Experts of a small language model.
Size: 14 layers, width 160.
Experts: 64 experts in each of 14 layers, 64 SwiGLU neurons an expert, 2 picks a token, a softmax router, a shared expert of 64 neurons.
Training: a variant of SOAP for the experts, 294M tokens.
Below are experts of layer 4 (counted from 0) of a mixture-of-experts language model. Rows are named router (the router's row for the expert), down (a neuron's output weights, with its number) and show model dimensions 0-159. Each number is 500 + 40 x the weight over its row's rms, rounded and kept within 0 to 999. Numbers have three digits each.
Before each expert's rows: "raises" lists some tokens whose logits its average output raises strongly, later layers aside; "comes before" lists some tokens at least twice as common just after its tokens as in all text. This comes from a sample of Wikipedia text that the model never trained on. Tokens count by the router's weight.

# expert 55
raises: "\n\n", "\n", ",", ".", "ep"
comes before: " | ", " |", ".", "–", "; ", "th"
router:481474480479511454575537471499423551450541473475487525523514533511382443488446481485528507550502567502492481564463457470506485511504538513486513505491506425471517504456403535515488460499550513525506559482486472573402444450446566461533466494515543552471485493471483561569504529506476499472494533431414448503507536489502480520484474565523464526475539456518459504528411515532508505597479555556525506437500528559481518454549434479445422515522513461537554594511474493481529553464474518
down0:457436421414473543521590512471475451500465526434506502512500455574510474514460483584495534536546520553520481578447506508562583482546459487531496483550488505520490499515526563581478504553449549486525475417471579441534506559488466466448491501429454476520456433473556471527576455487551552481515500505499539487409474515480494483477483461521521490483437516458502503554396482498517542518499451411489446530495449432525493477482503441485479507514518528527471460465475519548475539523517468
down1:482442486513489480548479450518452499491493511489582511536458498536522417500454531477511454438442479533575501505410511537436540572518510516481556554458393490497473551525548572547503431561543512584501486521474497509543526500448443562501521513425559531449504495536486482510446421504500529499507500491537509481496540519551530495498484536485556508513536534526450545481499441449531571514480472533583480526524507539499478532460528485535446557449536557571479514490438599585482523493545511
down2:518518466488466455516566521486490429495471516520492519422460504515480504531446483461472587574525520554491493558517442492528481479523548520498532530484496549507447428540516446556522471499572530478487533522525474486469528553483463523508474559518522371496483500606474536546469521444524491520425490521515550465557535458457496554464493451492554483484503467481496486534505431419534497500564522545463453484570515464457506532531512547538583508514453517487534527505510464506511381607433541
down3:490509549536531561514497457423501517484470538528508502443499501449469492477454475445472535526568517488470490493512572503496521476508424400492568478469528483502493466480474508551548563478589589491441485466477443556516520492499509493471535508595506485521484531485532462459568533492442504504547408480517550498623510531447457504520470493507474521533476448496451494564472416517487401492424451453561551500521465521587468505491562491525554504509512468460548520509484576521486463543508486
down4:465499562504536476537449540487461487556496520457498525425544446532521425508482506462478512511457512496478566457564509462490505490514503492474513495565557543499499508534426504544540448497517503533528530481536560469457500515535447403469515449485459505518538512562524495530524569576515509526432472493482489547508509485512491483475457534497460530503606552461501559524482547430514488529409491529512516586522511456545513495457563575536448462501512489403435456590497470495488369511466547
down5:512481467481485545479503461509560458426470554540496461564473499463509497437535581537555475437503496501527551522543545538490479453538493465451472545578511456498531417554530476468513469562534475450527546502497511496557481507485475468515460506548493443445459550518562530520398500476531517509455514506527501502450531486595486539454569562508500477467548424509523546528539457462467564465504477465554527534520396499519473480447536512464519517439504490499494457587563410463439450531542503
down6:495523475544495518556442611523451528537522451479537455469438447408549510471511485522404468522468491547474488478454495484484487499471518477470509528482452592486506443523564527490450610475558477518456493492493486474495480472565490458501521514575502488533505520486523497513492475520492554436467463438515519509582457524514543515534471549516546512560515574538446522549569448435502467541484522458453500498443427504565434418508476513430575441520482528531458483555514463529471520487456512
down7:390536533535495489494458466490540521460425563472495531514529467500568491519465491504460483460455441502571500526528459559470525519520475501553504545443436531556504477506524482558487456547434522495498528470564477507436452437544528507494569516540467483483518499500491421523502440457425484480577500488522457442496558519533556439491478541542553444509574435507471464490507536566451530480500487469532561429440469518476476542467506499564537565527495433485541584485533522495549523437554555
down8:443509486509512592433568458400544508464498444441533448437505509587537458445483483508485525558536559436527475518482509521531427545580520519446511528406505550492502496467568475552542533509492517478492496503487521498429502516512489513484549476536489493412555524461544560543490462510516541435560585534539566440549476584532437482483543523490433491519490454511519433523577503465490484489525483479499499462461499516556518549533498533448497507524486488486487499528531428545451554521479527
down9:533388459485492468425501516518462532423503563523449491489393550522473520460505491476490473510550515575539497588481444441497515470510508509523442520534565437475550387486463549442533453418556508492503519527467430560447532463560518588499480547550462475467517498504510545499529557478499482441473475476539488539536489485503456450592511542495512490504517563543513480435529490478453509481477460500500504528444480524474571468513452487485513507449481495537429497431513540509502573487510498
down10:467571493476516474510456435520515502482434547518537487498562499479513505478523476464462511504618543444537490540423496491510481465557428537518424526511486540524526520422525507523517486525580567510505490449489516454497481559578532502460453515569511515528533470565505422465461556504541531468451517591507495439418497481500543476448439449527504504443560499455512498562465500434482460510522513514496468450545507478512490440451531509475506432538504500489551398468567482429519533452558488
down11:531489457507552454471518516620548506517534498400522512596457460567471499511525462550464526416484447426472487507536462491457478494546526462530555494506480521499531443559515533456489491518486502524467499567523474530464529573527551466431485514533497546501464513535453504542528510500445523478537439490510497584543532444480548463508525586410400519480500463479474443486504446517496440482447449477528505492539463486533484535505502509500547494444503493530507456437557517559433492506478607
down12:434464580532488540479561527519532509447546476444469440510474499475434510587480536473474507550510533461482502524514520523537517527540485530489504482532435469507506470510508390580474484478514454507562517555554534462492510470523533524497495484452462449510527502363516461471451512532445524428419532501420509549485475519471495467460520499385498457558477526511502457497506462515423491494479433574469474454545446432454477504455520518507490548437516542516525499451464500419550446517521503
down13:464507515471577483472467473526512514466492502486499471503490458523548537509494444441499550485513449494505480509434463452512544463505518463455571490564507512461531466541441483493551468505455539553537476482531499526449476371515496554534489449563458512464470475514531579538518502497542484458559521577491560395518481488499505496422570587477526538449462522488532482487531489493430465555465541468455549504549577597529451470437544489493501503548515465524537575488527525506576484491583541
down14:516529493505485486472502531474571459487541536490445465504494498503477471523572510494500458537536469458509436530509509505508484504524586505471547468497464576447440495546407502488502607504479549518467565516497458506467480487486514454493457569528459536607469521556445568469524508474456443492509545461461490494496484484479455480506550497504496547468473408510496506537551570504493571563507504436457538434465484444433597434516429468563507439479415491478431485539432534523485493525491469
down15:539508453543524481491540448530498468502457507521510580527574497540515514576470470525539468451503505568559532511500524583552536494474442452533485473489448536491475493549524486536579495473506514503503427418495538483498537536514531513574489494489428534549538510507448519521479511593489437554443513460477486512508467433470533517479493534577523486508497552478483460500523509433493435501567535524450529439399503547494423482524490433481433527481469511439483437589430497516487583456480452
down16:468509513575544563480548478445552489469459530526507514510466554550477471510502447470502444538509475483457550479508488484495560503463529487491530512575519488480490488493601475523502457513564540500570471444475427515532509453501485456533522591398495497518460482519564510502498543500503495496360484528514482480532503494552405502473540464577472532543528500514481430515465553464522548481494453514387453519472502538583489562455446504476418541519473485495558441469514524519460553471502540
down17:539474466562527482485473553522540488461478538522432525555501509526537487515451461556513436461478481462558455517504524438466448478502482455489505536497452480487528469496534490573547570516559416501562467462471563415517502496476459573527508532452515547518503440425528515550479449522502446515503507402519477434465498534483388478566595496519460412434441543481515477448493519514480458440557527502501536451470497553475481498485503437497468503516540575503512502419489507565532489513513513
down18:482500503508514518497470510506469516404514516600592447512416497475482469492509447453553487567484523475494429519532532469491480505529467482556502563557539534508556526428492453502500486479488514499531551567532493536449492459553438476487445530538520473524491469439451499548428517510524508591473493473437494523491480462529487466476575549528552483510503489480473486523556524412460477454540553432505517490485508575525450540499598473427548510551516524582515515594490504521565539556483465
down19:495491503457491545494547540454539528536520427519531472432498509457483479576541531486503474533513545521592554494478525461511587524494542475455530475493539495434438545567449471404545493447458530485474446473418451508447538488448489486581495541536481480516492435484452462488524460467446501557462465489436472458538549464482429481498526509544517505497463550559442500493452519487454471542590451510497507492551467492526451586511499499521428544514527509536487456549513497513527410596493526
down20:465482484488487496563534425515484469510497515530560472469489523465470474561473552511489512537522580563533468504463493462529466417466462505481450567581514498553484520444443459532539562506527472493488472476445480496486491583490452497459421452447557507533540557525504495477581478574483505433499574444506489484472520582472469510390576476521484438430521492448481501482510484466479533529412561461487472567523501531556439519478486463451469527503535511501482471559462463431533507478558517
down21:435415534522431469518540539507421546517530512499490535496475482528498523449541502459532573533505488426502499542441499531440464507502529489559492541523512478553453468475491506497564487455527479459506521476546455495478440492537484544498536459449479526581508517477465521491460553580533562545524512461529461515472550544428502503491561544482483498476503481538535542435564500463536444580448466571485449467509525501410483546490468555456388523502451390501440519495486504567507464520524564
down22:553565419491490509495457500469520512450500402533473469408571535531491523474515525579500586468480477526477530509497507486516491398508513379466527523500549497451484585474496616493525493495444492476554504441477479489486506462519549521498449442554514451535466494449506567480521482508449474459504549508485463513489454435487488507551577516467493469489496455527545458549453533495461425490529517565431508482570495559454490508471465573485530501567449459512486481531547542511542490505521457
down23:496524536459457491506458524493493400496534499457498486462465443443487531458503512555494427481507447525569529481454515510517499533522508548464453589549466456529499472408505530516542515490489515503478491469560469555486476433489475522511468469494475516500531553503475464506496539450524456540520511485448564568487485483521506457398550557485570549462507512506521428501528506484535470520571449440483571529513529546512411479467437493495561482512544392514514614466505574503536549461466422
down24:434486573453550437504480498459562492520474491475567511553497509401542434486496504533441524465570544486520550441531502492495507487551447559504548510480570544458521463575493529509471459519460500507531505473564512532515577531396463522530502575462449515462452513524467476512510512513418599541545493458501542508527558472522540505513517507463550495450482554472487537519464471417549525474454457460529499537520501586495536441483540451531443474453482518506571454547436466517450494498539506
down25:484468543445517479472523496575551491504447533419486529535572524527438493469488491522538437439554523507423535547489548498542496542522519469554485486461470467404553501547515489487503449591507465532488484508562432537499388450514520474468499528491511507523527481530519511514543490431439536505449555424546463559531570482522547456509477421517507493503485464490545452529536459512544491485477505468420508466556471508503538520519469533503484552509570391452449532488498530489575434501559512
down26:526540531443494529448506532489469533511465508518508472461413486551487460450426519508511540495486503523546551506575494534483466434496410510489517490492449555471496489531547496407518507515422485503509489469502480472506518502428479577472507471507535550433471499507543437575538490521571400502440494449465519475593513504461425422519546517548457477500492540469567412516538536510501478466455521419461500497439534520537544534477509495424542466520472587443453491492459495424481494499531505

# expert 56
raises: "se", "2", "1", "m"
comes before: "1", "2", "0", "3", "6", "4"
router:507456526464512457546543515490470489479525466509470506448528511479465456494463494519436517533457547467474418530558558537485462545493483542430509418491505534548469468425506557442469514523485505523530572516519457522465455479432603463506483444478549504454503534484502562506520502486536543475536456452511445522476522536516548529513484547474506534402505439546461533494464512567454587616433527511528596477499524468433525443508461477534523497519512459435516487502437513417442488463496531
down0:518486390565543541474528470451565619467473549466472479487471467495507515474550516507517526539491485516494526448481450467501496491554480509492553495452494537463540536463506560580523527467520443475468464500540559501466547500529541593510535499509487455515452567472530548461521482524523506515639473545516468393541541474490496471486477525550527523487502527465487510430486501514459430444547480476539588451528464509506507456514425485473460476576431520445512443532543528477492472486513561
down1:464551547510510478461499499530579452527478525529505483478454492432510495482551468486529540451510459427503523473523517424441488454519489534424541508528527509467579450489482544459490503565545522498505576536437467573502533544530442437509539582517531513489498469454475518414460435512506496528534489516499440527447518553466549537532503443542528495507579504528433516446563517502525583469494538408525429580478478482567454539529447530470503540466449516484570449498559540542507492513499460
down2:436494494447498466486450474571471533531478479488460465453478513503510504493514434571540443559577549470506502557471512453432448500517544523494433484563520502451569540473472580463518444536468441447479510466412409442442549563467476507478491472508498497480516482481482448518565555544463455499512560507470527478548492523483502534434518511502466502558494499486482542509517463557541401486558530540502481525521487559427575560500537468446529478541511571480513494475518444533569448434487479
down3:439492412505515456455512523516493531488499486519532515540553475583481485473555460438527591525543547493589500479512503482550477511518509468548509476510578521456493533494468454444447539541460509577496543543544495372558495416491498527491499543547469530539546479549478527436495468508457483471445452467503500451522471405536468513533502512455546492478512500536507514534562438445479462542484391535531483475402498447500548448510532469419537452513491473460441475494515507548496495490521512
down4:493541501418515536456440479433436535514519486474418526406490493608435431475510527532469526528545535540484621496523526486505489565477539551470449489509408523457545465527531480531484523495501449491536504474408465515490505546475537514465506480508474551512523476440556507465509559477514442483529490531500579460460437482506505477450480550522452458430483422480530452471441496482493485505437503453466448524566494506526504529494555427497509466417468463488457484487519432477493463480504553
down5:543522616444535550530464496447484511490519565516540479539467468489505443569520480578499505577545557525511459465481537554495448536555508587503528519491553478507477452517550490422464566514558513446518533519511508507487514467541491474486505545485484526471518498494548563444516430491473482435516417524527513518480517526464569476540497446538538465489511463530454467546507612549504547493525449510491504527535548555545493489466459494509436445469446560540490461420480519403445475515441532
down6:486481504564496506439480522440582527465519502526499499540443608559453464481490507490469549562548483530504454476468512490503528497496533512457506484495530537487533506486489441508464504479475506522448563434470515530464533506482480578488500486472428486418459484517469547463542478502582449474510483505450521497447571444564463543523572525534492449490488537394420543514501402504513520482461575534451475589426558458522474532520446481470451528470483542516504469445529487437516584536468499
down7:485434532508502512470445471536490458457503569487512433484623574523601451501472452462432474461508528524429484519571500517476554490497473482415543456509571479485497530521512482552485567510538527505451520511417502455524518553522520628509491536429545538489495569503508473475495508529581466489473532484448529507465436537458488542511476538540478502513505523503487541520474560516454497505564559495561595515500484472508541455574502519526533481507477487516518451533518533529470583562511514
down8:494482582428505566519524484452561468455466496509493529528491480454458443545530471555491546610495613528471454466496524467487512467453529494475567530467579465577494547444499507561579449501554460546571483524449548525545427428476501478487520438465528472472470444488465482509490481558486530459518529489525524461507486544568550454511545452533477488518506562447533528533534473430439500515505446506485432501450515482520515431517518486506552470492568553527501502493531572480467533513534544
down9:457474564465519542448527439499526429474491576516503489467514489528486521432506546553453444513489499476514440514423575533496540572501459504486521497501481484500447557527534454509481440484510474518504573501549499483518486516579526483406474469571522536594523483530469518503503487489467436550518487531512504517465541577480495451571490521493516451456556452440478544481567561591429480572452481511490449492525585509514443469452506503557471536542487491419599485504532489496453469494516535
down10:568486556531600527479506415468480451509495544520550553518477603543510527463447506453533453500461497491462476523484494499521605475481455476451478520484528487560483492470485562532464466504480507556466548547499521439503463529499468425514482439433486571447475511504508503587487574505528497423506512492500509445474491500489508469452466543513534508464483519496542482534445550582482474488524431591431537497542517424603438536456477460503518504467492453531498567538462467461458486499531532
down11:487560473508550460444476534460526495436418545471550422451525502542490520434529533455455484534486536511472489452502566539523413558532521431536530419491486472562477556480439485432533433475512489583434466513584526485448474514534496496515511511504482524537521465538489529480524520444570527516449464522416474588539528479479434487533475458494567499485479473437510521534472441442540548577508475503500491484481572499527558505461514498502476472513519428489540431555500490543519457530486554
down12:486523528509526589551481493524436508454438445502495471478512507533526487537476511527513501563533475533458445466445476552512474527477516551516446442505424498474494451525594494524510550527464493453446474557498520467449432459520455498450500511489449504476503504454498465490530550497478481448482519496458507452442534453448444517540424484511477504547430499420427489535531481487509500466517508510461524475603509565533552478501443440448415401528546528576448458478515451452410473448481464
down13:516554550510408484516484557513446484470464528520518496550513485444469444473493547566522485485511504443436484511499589462497467533503502519491442465542479507434474530486392509531452453496444531474551488546474499498561485443448400474515547482474452498526527533511524449444419517456487535520506421465553506477545464476548517522575519562532481547473567470508430508495554419636478540485441468475466470505550492451448463494508430542510523508521545498468496471540503481497527485462493525
down14:613485546480509430502516546478456510529513557525429487555471516440576479507506518520472433525506493437505429566499466521458487485527545491492446497559396509500486474475579481506516537603473522496502500537518518491493578502501478507553532484530484459464568501537472503500422521541509449513460506464438495546554495506518523518491508516536562478549499539519572514511543430502540547487529524489501516491459562608476393506517436449530510507420484543532428501530516517562548474504529440
down15:490544509504518496465428455545513491456442473539508528405529501510440438550470501457504435549565481489458564478447462525448537568494496585512489541480477507530552460495549487496541508449607521551520518536517513470428493448521520530505505517513445400524477513537463524523452528494470539442431482512520547524478471392397484556439428479472458404528539473464502474535530540510468491467479514496443434436464476486520456440481519544481518505531469462509465504521441510462497495509462514
down16:548536461576446562555569512440520541451470486501533495523570419474526455483530513445551493466509454476513504511512528517486520509441456487585464473521494500608465463411517518511476546457522565475458483478485545520552478466553535500545511528472519494475464554566491424531457503591433462472493522552490472480492583491516519508533521518511525493507501520459501448492498508561502490482532506621471524456558577490479454507518456521469415566545509462448547519520482446474484454461573521
down17:466474567540533459463527532540518527467518523463462487456455489417534502535489423520472523463550491462564444509532505482508482546508489463527431512458505521573518505460553519578484501526436579495503476594485500570486550486552497468497469484533542522444532540487453445443400504540524504425548483448502488511513548552483432501512557383480546527476522585519451550529528509459477495442503491496492512485431543530437470534437472509470420525564515514503448508537506474453461541520462454
down18:541524481514499482499503539538490507515479524495531494451470467525562479404603478458516553467551512494487472467457508533493509481488490477555457515455490571550427569504480492557509504535464455478518509576511544450554457503555547517460440470580470504537545499522507598432463532517529449523497534490424494480603562523483521512523421472463499529444454561472491489499512421517472500491503455507494549562454552497529480454478458445376519503475468458497533499538565451575508452516517527
down19:517490531445457487501439540500483463561471516531533420544479570514503485502463495507531549545468565483517486541472553502406480504533462503515495454506534510447480509510527500423523468532516555468563538492483521566541494501589564510478434482509499517487469479499544492482482505489516578598459481470576429415466431524554519441491526495582492505503435504542461433514469460462546481475483534522482387448480523496443409495448498414522457468493546483586485515511501487448475503545511492
down20:463479500527522585510493442428536462466565459567513435505440487436596460502440486473509454535527461438520505502507483431499536459559513560523485516464488519524460459533537499547487483506455513557548522452529487483506446527476432483492442479481436575569498499487503521551608549477480471481451515440484493528509507564538483496466510526452500490542515574517498503465477547490515484534549551493537447465471500531438498538461491444473538464490458521513492429566477367427539511501541436
down21:469468508526411524493543557554459565462509614497483484509482568584474565537451488472518441471496530489547582544437517571538495434504497479587496511522473551457494491463434492490483492545543494497463503554552487444501499548431440486574503459427509492463529484488525558511448513542558488477500481500419567511493462497500517496528456472485459538503597546510571506564523483527496452545554549546491449556525505535499469540509521506494503485487509512444538484540445499539534587539456498
down22:462536558520476519408508508558448409546493590523526509490547560562531497539534485498540480461523565444501517484446427510487560502530441551489471452471555538512481463493499535502502532572544458410499555503434528510473499520462475443544507480528495508493462425521467433612483530519539551478461509519488475506423562479464523481435530420483445527475512464497553438556486423448544509509534494510499552487514484508504483494486490517518419513517456465519459475583474515523480451517566450
down23:473408526493542457576491478536475533461484490452462553458523522522502485491521485531485462493515510546464519544511535509511468535595534484434488518531487518505421480508489515566455464513455516446532472465453491545503472427488570501531472463479525637536524459473483521487498568497496513482552509557473521481507463567528510454477412489590520527456482450474484448479489432502499492483569490522568542444471460446469473544416486558511436543440488518536460583524490524508406458445487454
down24:552483456522551481452520456508503508509519531574395513457454493558453559489522541436532415516448542493416429522432499515438522491558492491526454494499398508462514471559430466465512469452478591512468484520479530523494493541496468534524468403463546483518544422488454473522528484560480485494528453452480447481501510500445554423519509495467546468567470534487497549482510487468480477479502509521481476520492406522512542547542434520487483473527510541538513483587515547414515438549494486
down25:513456487448521520465490536494463516535471467565511527524566497489492484524497434516445510524528552470466541501469518505426496410514512468428564504460547517500513422438496486494492430530492552483452479535552554486506538521517556507487489538542500554465433499523520524489494452500531529493528499506550431393520502447437522456577556531529558417540467534470507516454459455536544500566459473551519528525528477462444540556554518459565505528586516498499545417599513528493564441449498488
down26:516490486516526515468503542489536529490526548516557496517594449512467508450485374414527480530513478490538519539524549497487510480576547539423573536540512573448524493534521510480485475488540362470521566512385507422554490497486567523499459501562463496494570448463545497511495466530463460478475503488588505442453498555505449449463546528515483509476518537476501509490503513491485487468510482481443466524480477483510439541590503496552543486451571496520491565437506520449508464463473527

# expert 45
raises: "===", "==", "-", "S", "F", "==P"
comes before: "| ", "|", "==", "===", "2", "1"
router:478445462496367412534519418495415482493473497519426489493505560516429458477469467494457541500514549496510534514543492489517495480511532504490538536554495507495465510433438582478480508576557527496523519529391488492463448490452497452542461460466509499425480511495539573474568509524497515585497496499516497529436582542568528592501508540495502490436529450529524460494486463512519499525412523515565532477497534503469519451506507443482445515536523443460511544520515512473462543492417527
down0:489465437537526567516456496504480525578478524458589529522431548546505511522447473496544466564510496507461473509524482464567489447558525508492503488494526491489530488545545522432514492459497491572543471474482546576513541525500444539475475495465472473465523452495412457529558466474541423542511532462473453387520425566523544445449487483464419526447453547491544497498576543491470482503473488493450479437546508477507481567506500527395469519472506529498435540531500433484491563501577507
down1:474457513478556527492541494532500489537451465465494574538525474459524498476478520523442486500487509509496508487401512463415446479479475461416470486469591461592474466467509531486521512539613557507513509499469447535434506466478418511490471472451505518496458512534478610489516536453522525378446538529511443459534489537473518518479530527528439464450498518538506487523448496466505470495509492488592452522521513485476475441482504493512506557395474478465497476439445376507483495511533480
down2:474439505469409472452471487522541466509524479446491543518451572547489554495516479452498536571458530545434438536534538493522504554509456491508540483526518497510511502487494548465484511552424485480506477502494531549458520518502539472510466554504404529553476545520428516516467562483450555516499438561431455443451496423518500399560482561470494429493472500475485508488511512480462482493559491471524471504488493558480484448448437489545557537465459561412522504459511388504443591522526494
down3:459421488469486489552490465466489507581499492488503451553497543561496518454515529516503543557569501373493409496546526510470485454531529523473573491558534477466517436587518516476504470497511537467544507531479472490541452549469510522432547508538546541509527495520514482516487464445522500491444520501553495663528510477445500535496499472579492577554458507635538482500453557499540522521512479458459535501495516499507533443504498493536525486503533405522490497535513541511508513514419502
down4:498477498557437502423466493489512531506485470486537493551569545528475462505537469514477526459511492524520538479521528508514496585565501573497396432449553533444530459474494461501461534487463450476482516531507464445576536424546472462509545482564492541462499560560523469501582500476514502446478477507482510526484520463557476495494457516541423593524535496451529454517459544513462557445522525490557509545437482449468515530527499468492542396512505553585601505587478515543486496505486446
down5:545544546493526504471497506448516510527447530522507492462566530559467517534489513510439560556629536527477568498491467551502500486474573479513453513515466428519454497531614430488504452526510550522496493503475503561528483503488522439507525526552488436461503389521482507491537475502468474424478550497460501502463505464469538574522406450568568439493541481476489457449541472498509459511531445540454499475520488447522428521518464491453471509593537569505525516489478463541471458553454452
down6:533589446492482475488538428470496520623541453575548497461497538478506536544516519525493483451515564575558554522493517434458582498540557501498487511543521498563561516537482461536444507533535470509524466435567496559499465522463549518566449515504471550505461527523508501547497575467503472508407520486501489554429459457519536540452553533500569524474538473538531508508511504480474466445486510480446520493440514408554490502567468498395482484498493487430482529513499484484482509582529513
down7:530462524508546512543527549481516482492502568507477536554569515463512464435468466490555504500449473512447428556422467550453497488449438480578512488460495518448453448458569530511551482506518469488522498471579554464474475538445477453484481559442510572458521500462454447507518486463390516443515489513559507461546476504548515536447414520503417544456493477498478466504500470527498420501517524471512564472466533482548538535577477555531479565467524562464512444509508472535552431473560518
down8:494435491428460501514440522512498484538490455577491509537403520393532531524509471508481545505487495435493535487552472428419471476514547472518540536528455414545510481570513489511499556457568438496465457401492521462520485505497449532557393508557442562462467459475502451561478465449487559450478445470513508523544455481493508553490501461479442469529516519498536488469549486365495498519499472506494497516503447453451487511503501464453495509540401502516513517462470519485515459536526473
down9:517436473548488568523474447535468493515489539529485489465498450541540482588523500455563427490424482486497542456503516497552487479521535495495495562470513457414454514557478521490487419474575495481433574497503569482505437493450465537491526474536492476526468489535488545491490561489544493498563539579522444552537503462545522510485578492517512544479381463480505474438511471462434512623509505511509515537540556570498549489491527485529505573517452503476524502562529509444557452504431524
down10:434471441451529506520460487482538459445529492502527464488468537526452426532462486464481479482518465503493519480498564453520504501559475444505498482481472428477503489512488515523440486516472521551489549503451458414582476504488467535515479471523521511507519506506581516494537446528533514455514457489565448506579469453558468484541465494470409390522530498544449495449421581568489473541523557480596478543473495464556509460491523520443576553540539535444540405530485513489404500517486472
down11:538463529425413523488591429531475479574525501501479479519543481542551541489438498503516522459515443528471506452479583520400472438455462515496416492520485552471522522499465525561499451570444550536461522493505537526480512480491484517561498466516564538463480512461554450457533460524576465460572515467593507456468479567479546454511439511482523517495597475478526480442518468520474514458528525503506556472489479603411485503471499482534482558514479518561528521492435483486514478465522477
down12:545453483494471503445533468488490459396541463464448545511555534486550539488512415506475581488479539528418517430470454509531532443516460424544471501469516479532532440456496490469460499527544492552574500503535554477521432530513492475492478499562444502494468452582520427506492509479565502497537551574516483493522443491447387465437442467484519522532507483571526462489571585474532503466478518497491503500518503516522466476461528476469532551460593480504504496558481568506574444466481486
down13:502506478502457523489536497472521437495492604414432509508499528428533521498503533592503439484503500505466526562462429555478495495523444524461568509527490456484547495529503520574451474472514527508550531515486479483479567555479511448525542525463462406457506465434550506544467550503478531553461490446501507519442545580489509464455511541462503480447528466516444431481500439467529574519543496524414543510512487597492467523528559510462498505526477592447522476414561528563497525509531490
down14:590496550582538480522483486435498526524427552409448517487575481565498402468438463519481385465506471506507480577467498460518406462523505477488467528451457540494456471477473522524559492530517550468522503451475519524480531547490537468483454515513406436532523507478460480485539538476521453482520459554548447521476520492486576538521475536515484494420493479455428452526552487489474505536456472513565456438488532548523423535513441527519507488537508488480525558497441474459494494449541471
down15:488517446454494462494572508427541381467529458546452393462541524528507516471536537493461483508551496541448512463536465488483528466454464452514494544483466490554432497480451499468499530414429502553496442512516535563499496506556479525492550470553494493533432490530511560553550434494504534523512598468493534453466544547519544518475500459533576544539442556457493482464497499503464539459499509434523506481536486499491477546520564481500548494491449472576491476471553460505466530485632501
down16:553516579458492492464512481469489491498480570481484510498437468563536480475564499380490476549509478514439449463434539497527484467590591524510468508438476509440499451455546466485453538494515487477439462526515499513466535500507500485509515496580509479490538472569511618491517475503490499465489475558580413463458538523521564450501541432548496562523476503472426470438514448497474480510513503426519514501487410487464540503557420521469553505485561570494534517554494481532483493463515532
down17:537481455442451476421430509495563435521489490500470455471538515525462444445524498519487465472460497485507499478502521505543551490541467506484464550530476513535526456543559568489465551538490526439522518489560500449451521509510464464506493527519562613493553539394457470550528478525477488474528509528517515508471564464523433486466499426497550469538477536442503570382423534501490476470489603562470497481473473518542538526526523537536467553495447465479490455487481388466478582500499495
down18:459525463509497560496521526486533544475514444490436520528514510479532489522511490529516480419417546490569564516547543559543482420429516508501508500493493491552517513543539488464451542554454494514430537487470549529455538516501434504559467503459494417508600466472450527473426530604497447517543535487536548506513502539422467469480483520482514455361554517544506447499472531537489533446485497547544545508553455476501446459466486510512515472514455468466453532497511447600548481540498504
down19:543499514488497525502475504642511424452524547477472464499539461475467494508451514508506487512373563475555458522587501446524465461478495504545526503506496495517502517550469538451478498481494483448511520412454511557479503481490451514560508484467536493415571498446537518506467471468448459560425481506435538485646476511535481496533448534562483531515474518477523523470492470413570505513510530472422508471556547521524499504504465501519486525483478521483509495501543460443511587548530434
down20:429484484568505519487510522590436524562492484453443432456488463433526486552497492490469551519541489513447535530507523493484500429562484493499509501476498486437491502520572523552535459475532528439459538493533509615562532551490433517494475542566565499536547437474536531528492520464580454464556445475405555510516504517567459521516440485504472485511477516529520492534466447512503489469473545447506412566434447514494510471471459463464512489452510569538524459512591522542476458553491474
down21:495485485444513502491547476479533516551526468482556490507569532546467481567469506543571469516493498556456509484552574506472505556455499506540489538497457511541512402532558531452446549556506520484518466553455457444476456501567519488488512599406556471511552545469468533513536537517494521508520563544525434472513383506466533557469456533498419485486550472568546532517512509582482555498432500412436487463478505470486440495514526476544443441480511534522507555463518466511552538484485485
down22:483510537530530532491483471579520563394461535480501494522453534458553510481499452513534527487531535481558457528513481524503526405554567539437485521573463492513447513544428513503523539577480468495456482475543542481503460591540465489494535567543577540518560414485514463487545512519572508445502495442536515444449527524437521432490529478445487500586490477499495481482458509524477455482505518495515501423515512563496502483517509528471503456552499429462508499430422626493514540490531503
down23:527500505515499509442447419504514463498544584497471490492506481523512524512503496414561514577495458439468545538527498447441510499455579409530473464474526494426537601550439497512480518488486404493570501576452485478464482480528529460523477510507491573525428472447523570470511541499495536462516492507508485459511458547479568466442476468495569524514557473491487429558549518517524475507497555484540477528493476388514532469508493501515530465473427434459446481492441512527483428512534445
down24:531518535489546497468495543525499546535482506484544513491437458542460482446487546534542483442545542538448429572502523453567542530519485456482477500518481493519523471566443528500438499465571544527441448491453468498548547484460542472557507481566516492549539477529452444488537473485451418449545533422451446504505447533533465445516444489473380502560565504521450524515495457519467395484519514555433470532555530523568534516494450539509432575484482483493509473500501473530457556468487482
down25:435501545457518498475593501468540401504433498515491456477496548446482498538424495525546486539510514453525465561432510453531494550572482493486532530498503480501447569565495497473530482432548522536563535496562562507529462488476503593541464498501483525509513561526554484594479567546530441434497420492545522509447516540483560532517477519576580530514497464562530487496498479530460491481500574481490496567523553514563482512479505546497542505591561513526428513541527504468468515454527489
down26:573479453506472531420496466535513414454556514520493460547482590528479518492439461472506540524506524455535550514514492497599452482555439509474528526566508497509550491506515454551580530548500500518510535500474480459459482523586488468529483486478588502531465556578477550498547516562498530535517528511533531457520490480570498498447513449456499544498528497528483559502465563491530518478441394549490459472465501512527614468492548500479518446402538509459455499502495535565448490539459561